config.toml
num_hidden_layers = 12
hidden_size = 192
n_experts = 24
experts_per_token = 6
d_expert = 48
d_shared_expert = 64
hidden_act = "geglu"
moe_layers = [1, 3, 5, 7, 9, 11]
router_score = "softmax"
normalize_top_k = false
routed_scale = 2.0
balance_loss = 0.0042
balance_bias = false
init_std_router = 0.0321
lr_router = 0.000836
vocab_size = 16384
norm = "layernorm"
norm_eps = 1e-06
tie_word_embeddings = true
optimizer = "soap_variant"
learning_rate = 0.00681
beta1 = 0.95
beta2 = 0.98
max_grad_norm = 1.0
batch_tokens = [131072, 262144]
max_seq_len = 256
train_tokens = 353900000
max_steps = 2154
dataset = "wikipedia_en"
Below are experts of layer 5 (counted from 0) of a mixture-of-experts language model. Rows are named gate (a neuron's input weights, with its number), up (a neuron's input weights, with its number), down (a neuron's output weights, with its number) and show model dimensions 0-191. Each number is 50 + 12 x the weight over its row's rms, rounded and kept within 0 to 99.
Before each expert's rows: "raises" lists some tokens whose logits its average output raises strongly, later layers aside; "comes after" lists some tokens at least twice as common just before its tokens as in all text. This comes from a sample of Wikipedia text that the model never trained on. Tokens count by the router's weight.

# expert 19
raises: "\n", "=", "==", "===", "In", "-"
comes after: "\n", ".", "==", " =", "===", " =="
gate19:79 51 50 30 47 59 69 54 30 46 33 61 49 69 41 52 39 38 67 43 46 43 47 53 65 73 42 63 45 53 37 81 54 64 37 64 47 50 54 67 71 27 59 73 45 55 68 83 37 48 53 56 38 47 44 45 51 45 62 49 52 48 37 45 24 53 37 66 48 51 47 45 67 39 38 29 51 75 57 50 60 49 38 38 45 55 58 57 41 48 53 64 74 38 45 35 77 58 48 29 44 54 70 54 40 50 25 66 38 61 57 44 60 57 41 47 62 54 14 55 51 58 71 48 66 44 69 34 50 58 46 62 59 50 30 55 51 60 47 48 53 45 58 59 46 56 44 28 24 42 55 55 49 26 56 28 40 47 59 48 40 43 51 47 41 39 49 67 46 57 44 52 34 28 52 65 60 59 50 51 57 50 31 44 42 54 44 39 63 60 51 51
up19:41 45 51 62 50 40 66 39 66 60 59 64 51 30 19 72 56 46 59 40 57 57 65 42 33 18 54 56 46 53 48 42 46 65 52 53 53 67 48 49 53 50 88 55 45 52 55 61 43 41 49 45 56 56 35 55 47 33 61 43 52 57 52 62 38 43 60 45 41 61 59 27 65 59 66 52 49 37 56 36 57 81 47 40 57 41 40 50 69 60 52 53 44 57 65 43 38 45 33 48 59 63 48 47 52 40 56 36 60 49 36 55 49 59 62 57 58 56 60 45 37 46 64 36 37 47 51 42 57 36 54 53 81 42 70 33 45 58 68 40 43 51 77 50 30 51 59 59 66 52 34 45 32 49 52 36 25 24 53 44 63 52 63 57 71 32 40 73 32 11 60 55 56 52 68 32 44 45 53 54 55 51 61 47 45 32 54 81 51 53 45 58
down19:52 46 45 35 54 49 46 61 62 57 33 50 56 48 45 53 25 55 41 59 72 43 47 56 60 60 55 69 61 58 31 48 41 50 57 37 41 48 60 44 36 09 54 61 60 62 56 53 52 27 50 41 49 50 66 57 39 62 55 45 44 41 30 54 64 61 67 59 43 54 39 51 55 49 56 65 50 41 50 65 41 42 50 59 64 37 48 31 62 54 41 36 54 48 34 29 72 36 51 69 63 45 46 42 43 43 49 56 49 56 46 50 66 57 28 65 61 63 28 64 55 38 46 53 33 53 52 49 58 59 79 48 35 57 61 75 37 51 59 73 44 47 49 29 62 35 47 57 43 32 39 53 40 87 68 67 36 45 69 59 38 52 16 41 45 57 51 30 48 43 54 48 59 69 72 47 48 27 58 48 47 31 40 51 51 23 41 49 45 63 51 48
gate20:58 52 35 29 56 55 40 55 53 41 57 49 41 70 25 68 57 70 54 74 57 44 52 59 54 70 50 41 61 40 58 69 48 41 48 32 38 46 70 54 35 37 40 41 68 38 50 43 24 40 46 50 62 66 53 69 37 45 53 67 31 39 45 41 49 59 44 35 72 57 37 64 52 52 28 48 60 57 45 64 43 61 67 50 52 60 77 42 59 70 42 65 29 48 31 43 63 60 60 60 65 62 68 54 42 65 54 47 57 30 64 58 44 45 44 51 41 47 50 61 72 49 30 44 53 36 49 42 53 46 37 43 32 39 35 58 61 42 46 48 37 67 51 34 44 62 47 48 55 64 58 76 52 45 65 46 46 59 58 54 53 66 33 59 41 47 36 27 46 76 45 60 39 41 25 56 27 38 52 30 30 48 43 61 59 72 54 47 37 64 40 46
up20:45 39 47 55 66 54 64 36 46 41 59 53 61 52 39 39 47 54 23 48 60 37 37 55 50 31 64 50 69 61 39 52 62 46 52 58 72 51 27 40 48 36 77 65 49 70 37 66 51 30 48 46 35 39 63 24 69 71 41 57 56 37 49 75 42 48 63 53 52 54 32 68 47 56 51 57 46 73 61 44 44 44 39 61 31 66 36 59 43 28 58 53 53 45 29 26 52 33 40 43 61 50 34 40 56 33 53 64 41 35 37 38 35 51 54 57 66 70 43 49 27 54 50 44 45 81 38 57 48 44 50 64 28 63 22 46 56 51 41 57 60 56 53 42 48 49 45 38 63 42 30 46 60 41 59 53 63 50 59 48 58 54 62 41 79 40 44 59 56 44 49 52 66 45 66 50 33 49 40 52 62 60 38 65 33 57 35 36 58 36 65 37
down20:60 61 60 23 44 46 66 43 44 49 55 49 56 20 66 36 40 72 52 52 61 51 34 56 41 68 31 47 57 54 33 52 54 52 54 49 64 54 33 47 65 66 53 64 58 55 56 33 46 38 56 29 42 43 58 66 43 76 51 45 65 62 49 34 58 62 34 48 63 73 53 36 57 65 57 65 60 43 23 42 30 56 57 42 66 41 53 41 63 72 39 63 57 50 49 57 39 37 45 60 52 18 51 45 68 54 46 29 39 70 50 56 62 55 46 54 41 47 51 48 46 46 56 29 50 33 48 47 54 42 37 32 41 50 65 33 25 67 58 48 61 74 59 64 57 53 49 27 41 44 38 58 53 39 48 68 37 18 43 46 39 59 64 56 55 55 50 57 45 42 40 51 58 64 42 52 44 68 47 47 46 43 40 49 51 55 47 41 58 90 28 54
gate21:57 44 74 43 33 53 54 66 62 42 50 43 56 49 52 51 39 31 63 47 56 43 42 53 55 46 60 45 64 59 43 68 63 53 38 65 50 30 38 40 51 47 47 59 77 73 45 65 58 62 66 70 43 55 33 86 33 43 57 53 74 58 59 72 49 41 50 55 52 61 42 61 38 62 55 43 47 77 64 49 59 67 41 49 44 43 46 47 77 60 31 58 58 26 64 76 56 44 50 39 51 42 67 57 52 61 47 44 63 57 48 35 58 49 46 28 43 63 61 72 40 61 83 42 47 47 30 27 44 48 38 40 37 62 47 67 40 76 50 57 41 32 40 59 29 53 41 50 49 33 49 29 58 32 56 55 27 60 60 58 36 48 37 61 44 52 57 67 41 41 46 33 59 40 32 52 48 50 41 49 47 53 37 52 48 50 42 51 47 46 29 53
up21:49 67 58 32 46 70 66 26 52 25 40 50 37 55 67 47 24 63 41 57 45 67 43 38 52 67 30 54 32 59 58 34 65 34 49 41 48 37 56 62 47 39 27 44 39 51 57 25 43 69 69 58 58 38 53 48 60 52 37 36 67 55 45 33 26 51 66 61 40 68 42 38 49 35 46 55 51 69 45 37 58 48 26 53 58 70 63 36 50 45 32 53 62 55 42 43 41 48 53 52 46 34 49 54 48 52 58 47 29 80 42 64 78 60 49 57 56 54 65 43 53 60 55 48 64 68 63 50 60 67 57 52 58 29 53 72 65 32 42 71 43 43 46 34 43 66 50 42 48 58 55 53 51 57 48 73 53 35 35 45 60 33 41 43 52 52 48 48 48 55 73 41 40 49 69 52 40 66 31 56 60 60 26 48 48 43 40 47 72 59 57 47
down21:59 29 41 65 41 60 61 79 29 48 40 53 54 58 55 42 43 52 27 72 32 50 53 68 50 40 75 18 49 47 52 71 34 58 41 44 58 40 56 46 59 54 64 47 61 47 38 45 77 29 35 31 51 46 57 58 49 52 59 71 32 35 23 61 51 41 44 66 52 55 38 45 44 45 69 44 29 54 45 42 57 43 76 33 38 70 66 64 26 36 46 53 46 50 50 58 70 41 69 28 58 53 65 56 49 45 40 47 41 55 57 54 39 61 54 43 40 58 45 61 44 51 49 46 34 44 36 39 33 49 46 51 43 65 44 27 38 79 54 42 49 52 65 71 56 42 70 39 45 43 55 24 48 52 58 47 55 52 44 55 49 73 50 52 62 56 39 55 76 54 45 54 59 47 41 62 58 52 57 55 31 46 65 60 44 72 54 36 42 38 51 49

# expert 15
raises: " in", " and", ",", " (", " from", " of"
comes after: " the", " a", " his", " The", " in", " an"
gate19:53 73 47 55 48 17 60 57 60 83 46 42 49 38 38 63 30 61 23 64 38 54 49 45 48 39 52 65 64 44 48 50 50 34 35 46 56 63 56 67 46 47 52 66 57 36 48 57 63 51 47 57 52 43 32 68 55 62 77 42 40 55 40 48 39 34 56 38 61 49 80 50 20 62 50 65 55 61 45 37 50 46 44 57 25 65 54 40 37 52 53 40 64 31 62 44 56 61 42 57 38 43 44 43 40 35 55 52 57 56 27 54 33 49 41 56 41 51 63 34 48 44 51 47 24 31 43 54 63 54 47 50 54 74 66 49 50 62 38 35 55 38 60 40 62 41 65 60 43 36 40 62 82 40 57 22 40 55 42 53 44 60 63 51 48 72 46 36 55 68 50 65 39 46 56 63 44 31 50 27 58 64 56 41 67 68 48 54 67 46 46 53
up19:65 50 38 42 61 60 56 59 50 57 60 60 47 61 35 48 64 47 51 60 50 44 62 40 50 32 85 64 63 43 57 44 60 52 55 71 56 59 40 15 37 47 66 38 31 63 42 31 66 44 43 50 20 49 42 67 57 45 67 68 62 63 59 48 52 52 42 43 68 63 41 51 48 45 57 45 75 31 45 29 39 47 72 49 36 52 54 55 51 63 42 58 45 49 46 50 51 33 38 77 64 63 62 53 34 53 53 48 59 54 57 22 49 63 53 36 45 65 63 72 46 57 46 44 45 48 53 69 53 38 43 40 33 52 26 43 34 56 53 85 39 48 44 55 58 44 64 48 47 43 38 54 24 44 40 61 37 35 46 55 42 28 65 59 53 41 71 44 60 46 35 62 63 58 45 45 39 37 27 58 58 47 36 46 59 30 38 60 52 29 49 59
down19:37 49 56 58 33 62 52 49 51 43 33 44 53 53 35 50 50 71 29 52 35 44 48 63 64 78 24 39 50 46 43 31 51 40 66 44 43 49 65 23 66 61 25 57 54 38 52 63 32 52 57 48 61 61 48 48 66 51 54 33 54 36 52 32 46 65 49 33 38 44 51 39 35 42 66 63 60 53 58 68 84 66 49 43 65 67 31 42 46 49 62 50 53 67 50 46 47 34 64 51 51 42 36 52 53 45 42 73 58 42 51 49 42 50 45 45 45 39 29 28 44 46 52 51 63 52 31 49 60 45 56 41 67 57 49 36 42 38 58 41 42 49 43 43 51 59 53 27 36 55 64 38 61 74 52 35 57 60 69 37 76 62 36 65 42 60 43 34 50 64 71 51 63 45 44 55 55 53 71 36 63 32 84 59 40 38 57 35 63 71 50 47
gate20:35 60 51 52 48 60 66 56 40 40 55 45 45 71 48 55 59 53 53 69 40 64 53 56 40 53 62 50 41 44 40 49 49 50 88 59 58 61 55 49 58 75 80 41 56 57 52 49 55 38 33 37 62 62 44 42 39 61 49 44 59 65 44 44 56 43 42 52 43 45 40 42 48 41 51 44 59 59 40 62 57 40 64 39 71 30 40 61 45 76 73 71 38 51 56 42 76 51 28 56 72 70 34 65 31 30 32 57 80 56 57 42 53 54 44 21 49 63 56 53 58 37 54 47 34 56 61 65 61 65 35 46 60 48 30 45 50 55 65 53 51 48 25 32 42 37 53 73 31 35 46 50 52 50 51 43 56 32 68 50 44 35 39 61 52 65 18 34 51 46 70 43 54 54 61 50 60 46 48 36 44 34 31 45 58 52 45 42 45 36 51 40
up20:64 47 44 56 27 58 46 61 53 36 40 51 48 65 52 25 65 34 48 37 53 48 63 58 53 57 60 57 54 51 46 51 50 61 49 48 41 67 37 39 38 51 35 76 34 70 34 58 50 53 73 47 48 49 72 68 50 53 46 67 51 36 67 41 61 63 50 66 67 77 38 25 59 50 39 50 54 57 38 31 46 65 58 49 45 46 40 35 47 51 61 53 79 35 39 49 39 47 52 63 43 50 52 37 36 39 46 44 54 41 45 44 63 36 67 63 47 29 49 65 44 52 47 37 74 38 69 50 52 37 60 42 35 38 51 50 59 52 42 61 46 47 58 60 59 50 67 58 51 56 67 48 58 47 36 56 80 60 74 57 57 37 53 39 11 43 53 45 45 18 53 68 41 35 50 57 41 54 42 28 52 37 56 41 24 49 41 66 31 47 30 60
down20:51 46 55 36 58 27 47 50 38 63 50 40 59 48 64 45 33 61 67 57 62 56 58 63 51 36 46 64 70 48 52 47 45 38 39 57 57 35 34 52 42 44 31 39 52 57 39 19 40 47 71 67 36 50 51 34 51 30 41 60 65 39 45 63 73 45 51 53 32 51 53 67 51 55 54 55 42 59 47 43 58 48 63 68 26 25 68 55 66 29 30 49 37 61 43 54 40 53 79 55 48 46 61 48 63 71 39 56 40 54 31 44 61 64 56 54 29 83 48 73 65 54 51 42 75 49 51 47 32 68 72 51 54 51 35 46 56 14 61 46 40 61 44 41 33 56 36 41 54 57 28 54 28 55 52 48 43 59 32 69 53 42 60 59 61 47 55 52 37 45 45 39 43 46 56 38 61 34 57 47 62 48 42 60 65 50 30 50 45 57 67 56
gate21:47 38 54 24 42 53 35 42 35 37 54 51 54 60 63 42 44 55 52 45 46 30 50 59 41 47 35 45 70 56 40 59 55 49 15 59 66 43 26 67 50 56 62 62 51 62 28 69 51 52 63 41 58 68 33 41 61 38 26 49 50 69 63 45 52 44 58 50 35 15 68 49 47 70 53 68 49 33 32 47 54 53 42 54 39 54 47 53 39 43 49 47 56 58 52 67 71 64 72 32 40 66 56 29 47 47 63 57 65 62 46 71 40 43 61 46 46 39 54 55 47 32 40 49 61 56 52 44 41 59 40 51 75 56 52 67 58 79 54 37 55 48 46 61 63 81 60 35 55 56 50 34 43 54 52 39 52 48 59 46 55 31 39 57 53 71 39 41 41 59 37 36 61 29 51 39 63 49 63 70 72 39 56 40 48 34 55 38 66 41 53 35
up21:51 57 43 63 46 37 44 38 59 59 48 30 47 54 60 52 38 33 62 50 52 42 46 58 54 55 46 67 50 71 48 61 59 48 46 48 58 54 54 42 46 45 47 38 48 53 53 38 44 37 50 41 64 45 46 36 39 47 95 46 47 58 52 63 80 55 56 33 70 68 41 51 41 66 34 26 66 60 28 55 71 46 40 32 62 44 44 25 63 50 40 72 57 47 54 29 47 45 52 52 41 27 59 41 31 40 45 55 47 45 67 60 66 50 65 57 40 29 53 63 46 74 44 37 45 47 42 53 59 41 61 25 42 59 49 46 39 55 48 48 57 45 34 50 75 53 43 73 36 46 64 51 35 28 27 66 45 46 61 49 33 63 48 45 69 47 70 48 51 65 60 65 45 57 70 67 66 42 72 38 40 48 43 42 45 63 53 48 27 60 33 62
down21:53 52 58 39 74 59 61 54 57 62 46 56 38 20 34 50 45 49 49 60 50 57 48 58 52 54 41 34 35 38 49 39 29 57 56 45 45 34 46 70 55 57 25 29 57 49 54 48 62 34 66 45 64 48 62 60 37 51 56 74 54 56 39 40 46 43 31 67 54 59 20 68 65 54 33 55 44 44 64 66 39 48 51 57 61 70 43 42 54 53 53 60 33 24 49 85 65 51 54 55 64 47 49 55 34 62 50 47 54 51 40 37 36 40 48 37 36 43 44 60 51 36 29 37 62 58 46 67 49 49 53 53 25 40 60 41 55 40 35 72 47 59 49 45 52 18 48 50 46 49 53 46 55 49 46 39 64 41 36 49 28 62 77 53 63 59 70 37 74 51 45 59 45 65 62 26 37 61 50 36 74 47 63 51 57 71 46 57 41 37 68 54

# expert 7
raises: "like", "ically", "ios"
comes after: " ", " |", "1", "2", "0", "|"
gate19:72 46 48 56 43 39 47 65 45 51 30 66 66 52 57 41 57 58 44 41 48 35 36 60 35 36 32 51 53 36 58 42 40 71 46 37 34 57 41 57 57 56 47 35 53 28 52 78 65 66 63 63 60 38 65 63 52 60 23 56 61 39 64 47 46 56 47 61 58 60 39 42 37 59 48 64 44 59 41 58 47 71 42 49 42 44 40 41 39 45 49 14 33 62 71 59 40 56 47 52 55 54 12 55 48 61 50 51 50 44 32 41 63 52 59 47 37 41 67 79 48 48 66 30 49 65 41 58 47 57 58 39 35 61 67 46 29 44 45 34 45 42 52 30 66 27 55 34 61 62 36 51 68 57 64 50 53 69 26 61 58 61 61 48 43 35 63 31 50 47 49 60 56 66 75 40 35 40 58 44 55 41 59 40 43 63 62 41 58 53 59 60
up19:63 79 53 45 51 58 43 46 42 48 55 65 68 39 52 66 65 47 66 33 54 63 52 60 56 25 47 53 61 56 45 53 40 50 54 48 32 35 50 38 39 76 45 47 52 52 49 74 39 55 24 65 39 56 50 25 41 48 43 41 48 57 52 51 22 54 50 43 56 45 81 59 60 52 63 35 50 38 48 54 32 79 62 47 75 47 65 58 48 45 47 50 60 67 59 51 45 46 58 58 51 56 39 52 47 35 27 36 48 47 64 43 54 36 41 50 66 22 36 36 38 55 59 39 48 47 58 58 63 53 53 41 44 49 47 32 40 47 48 58 43 32 63 55 51 59 42 57 42 68 39 46 37 73 47 56 50 46 68 72 54 40 58 72 67 57 56 29 71 51 69 50 40 49 49 48 36 51 37 81 61 56 35 65 47 41 42 47 25 43 81 36
down19:38 27 55 35 73 64 42 58 60 54 69 50 35 45 49 46 45 43 47 51 32 56 53 49 43 32 48 43 58 51 43 40 38 29 58 43 51 68 57 37 54 27 43 46 50 65 62 52 50 59 65 60 49 37 48 56 40 44 49 72 70 77 21 54 52 52 58 55 64 46 43 55 36 65 57 45 61 33 44 37 59 31 49 55 39 46 30 39 60 44 37 71 56 35 24 64 68 49 51 52 27 58 65 53 39 42 37 52 50 49 61 61 60 53 36 60 38 35 47 54 45 30 33 58 46 60 48 61 52 58 45 48 62 48 55 52 74 57 67 52 48 51 54 47 53 79 50 27 63 53 40 44 36 43 51 67 39 45 79 56 35 54 32 67 39 39 77 43 31 30 74 45 64 28 47 55 61 49 41 63 63 42 50 63 71 54 35 54 59 36 40 64
gate20:52 42 54 47 45 47 27 57 49 13 34 67 31 80 58 62 59 54 34 56 45 61 56 63 55 58 54 53 45 58 80 73 74 50 44 49 39 50 63 41 72 52 56 51 89 38 61 49 46 42 50 56 64 40 43 73 53 28 35 70 51 46 48 46 43 29 61 65 67 36 45 55 61 42 58 72 58 54 46 58 51 54 56 44 52 45 56 74 42 51 53 68 49 52 34 65 42 31 70 47 56 49 57 29 53 55 67 49 52 49 43 57 44 72 53 46 48 44 33 34 57 50 60 70 46 42 48 31 31 43 63 31 37 49 61 50 67 52 45 57 56 41 47 41 41 57 55 51 43 35 53 66 40 48 68 40 52 38 40 51 67 31 58 38 35 46 46 33 35 26 58 43 38 67 54 42 62 53 56 48 45 52 49 63 33 56 42 58 64 60 39 25
up20:54 46 35 42 59 55 41 69 54 27 40 53 28 77 40 38 54 52 62 45 18 52 48 40 52 49 54 56 65 36 47 63 56 63 39 40 18 60 64 52 58 54 50 55 74 40 59 39 68 62 62 46 51 43 57 41 45 58 43 41 48 43 67 37 35 43 43 41 39 31 40 42 41 56 74 56 65 59 47 62 43 62 67 51 40 61 56 55 42 54 69 42 43 49 52 62 47 40 38 63 67 49 36 32 43 47 45 46 53 49 41 52 61 47 51 61 49 47 57 79 45 40 72 46 49 57 49 46 50 51 46 44 58 66 73 64 77 53 57 57 51 29 52 60 49 41 54 25 32 31 62 66 50 40 68 37 36 63 29 71 44 47 37 23 63 56 60 32 85 39 48 28 36 60 48 40 43 50 59 38 65 65 67 51 48 53 52 50 40 60 31 49
down20:45 50 71 46 61 55 59 54 36 53 48 46 43 75 67 34 46 47 56 28 43 61 37 51 71 60 48 46 59 51 50 46 47 45 49 53 72 45 26 45 28 26 38 22 52 39 38 62 43 41 44 69 55 56 43 53 67 43 33 57 30 45 37 80 57 49 60 47 37 52 51 51 47 50 55 49 43 54 38 48 55 66 38 51 71 45 60 56 39 49 40 33 35 53 48 53 36 46 37 56 41 47 74 43 44 43 49 61 43 57 39 54 73 58 53 33 75 41 42 30 41 26 61 51 67 49 48 50 55 59 58 33 64 40 30 49 41 47 52 41 63 62 63 52 51 61 65 52 47 20 60 43 64 40 29 70 53 71 59 58 78 46 35 43 60 46 58 37 34 61 40 50 57 34 45 47 80 73 77 61 51 34 67 50 58 58 52 55 55 62 53 50
gate21:54 49 69 46 62 50 47 45 45 58 46 65 65 42 51 25 29 35 57 55 36 63 53 71 55 72 56 53 45 46 59 30 36 43 39 42 50 65 58 44 40 41 52 50 32 43 68 54 40 54 37 68 53 43 46 30 72 53 42 39 71 52 45 64 79 57 52 49 56 43 50 78 19 52 52 52 51 51 48 57 65 57 42 48 37 51 58 52 77 57 44 49 42 19 53 47 57 83 60 50 56 57 42 63 53 40 50 55 62 46 47 52 27 62 49 66 22 52 30 63 70 43 35 44 45 53 52 41 49 52 28 77 67 44 68 53 46 69 44 63 47 50 42 37 49 46 36 54 48 60 50 50 50 40 41 25 24 48 70 35 57 60 55 61 63 56 42 39 44 32 45 58 44 55 55 67 60 62 69 54 37 43 44 43 41 65 35 29 71 41 47 47
up21:67 32 49 62 51 54 37 47 51 60 69 62 47 50 51 74 57 58 40 59 47 48 44 41 58 52 53 52 50 52 38 49 61 64 58 61 64 69 48 59 54 44 52 70 54 34 23 35 58 56 69 39 57 59 49 55 26 41 68 65 28 43 77 45 58 30 33 47 25 62 49 41 56 70 57 52 54 47 33 46 50 51 38 69 56 38 42 53 66 36 57 67 56 50 66 36 33 39 38 32 34 23 46 47 55 52 48 56 52 62 47 50 53 48 48 47 54 56 61 53 41 55 55 80 49 41 58 62 36 62 56 55 40 53 34 53 35 30 39 14 64 84 72 48 51 42 46 55 59 51 38 59 26 41 42 40 44 49 47 52 51 61 41 49 33 47 45 69 70 35 26 37 58 43 27 30 31 39 51 41 44 60 35 54 46 49 50 61 64 58 49 64
down21:78 36 56 59 57 43 53 49 51 50 52 51 26 42 61 56 54 60 70 48 54 16 62 49 37 43 35 48 61 68 41 47 56 48 46 50 47 38 64 44 56 51 66 58 53 61 42 59 37 52 47 51 72 58 61 80 53 53 73 47 50 44 36 26 49 45 54 59 48 44 59 70 33 35 26 53 38 49 47 55 60 44 55 48 60 51 44 24 38 49 60 28 42 43 54 68 65 28 51 66 68 48 57 55 36 57 34 47 59 54 56 50 44 33 63 60 48 36 68 47 42 50 71 72 37 47 50 43 51 46 53 29 44 32 60 47 68 59 43 70 36 42 54 71 62 29 56 52 32 26 51 56 43 75 62 50 36 74 34 40 22 63 41 31 51 54 44 65 39 48 44 54 33 56 65 44 52 65 54 63 40 51 52 51 27 49 68 49 50 27 45 48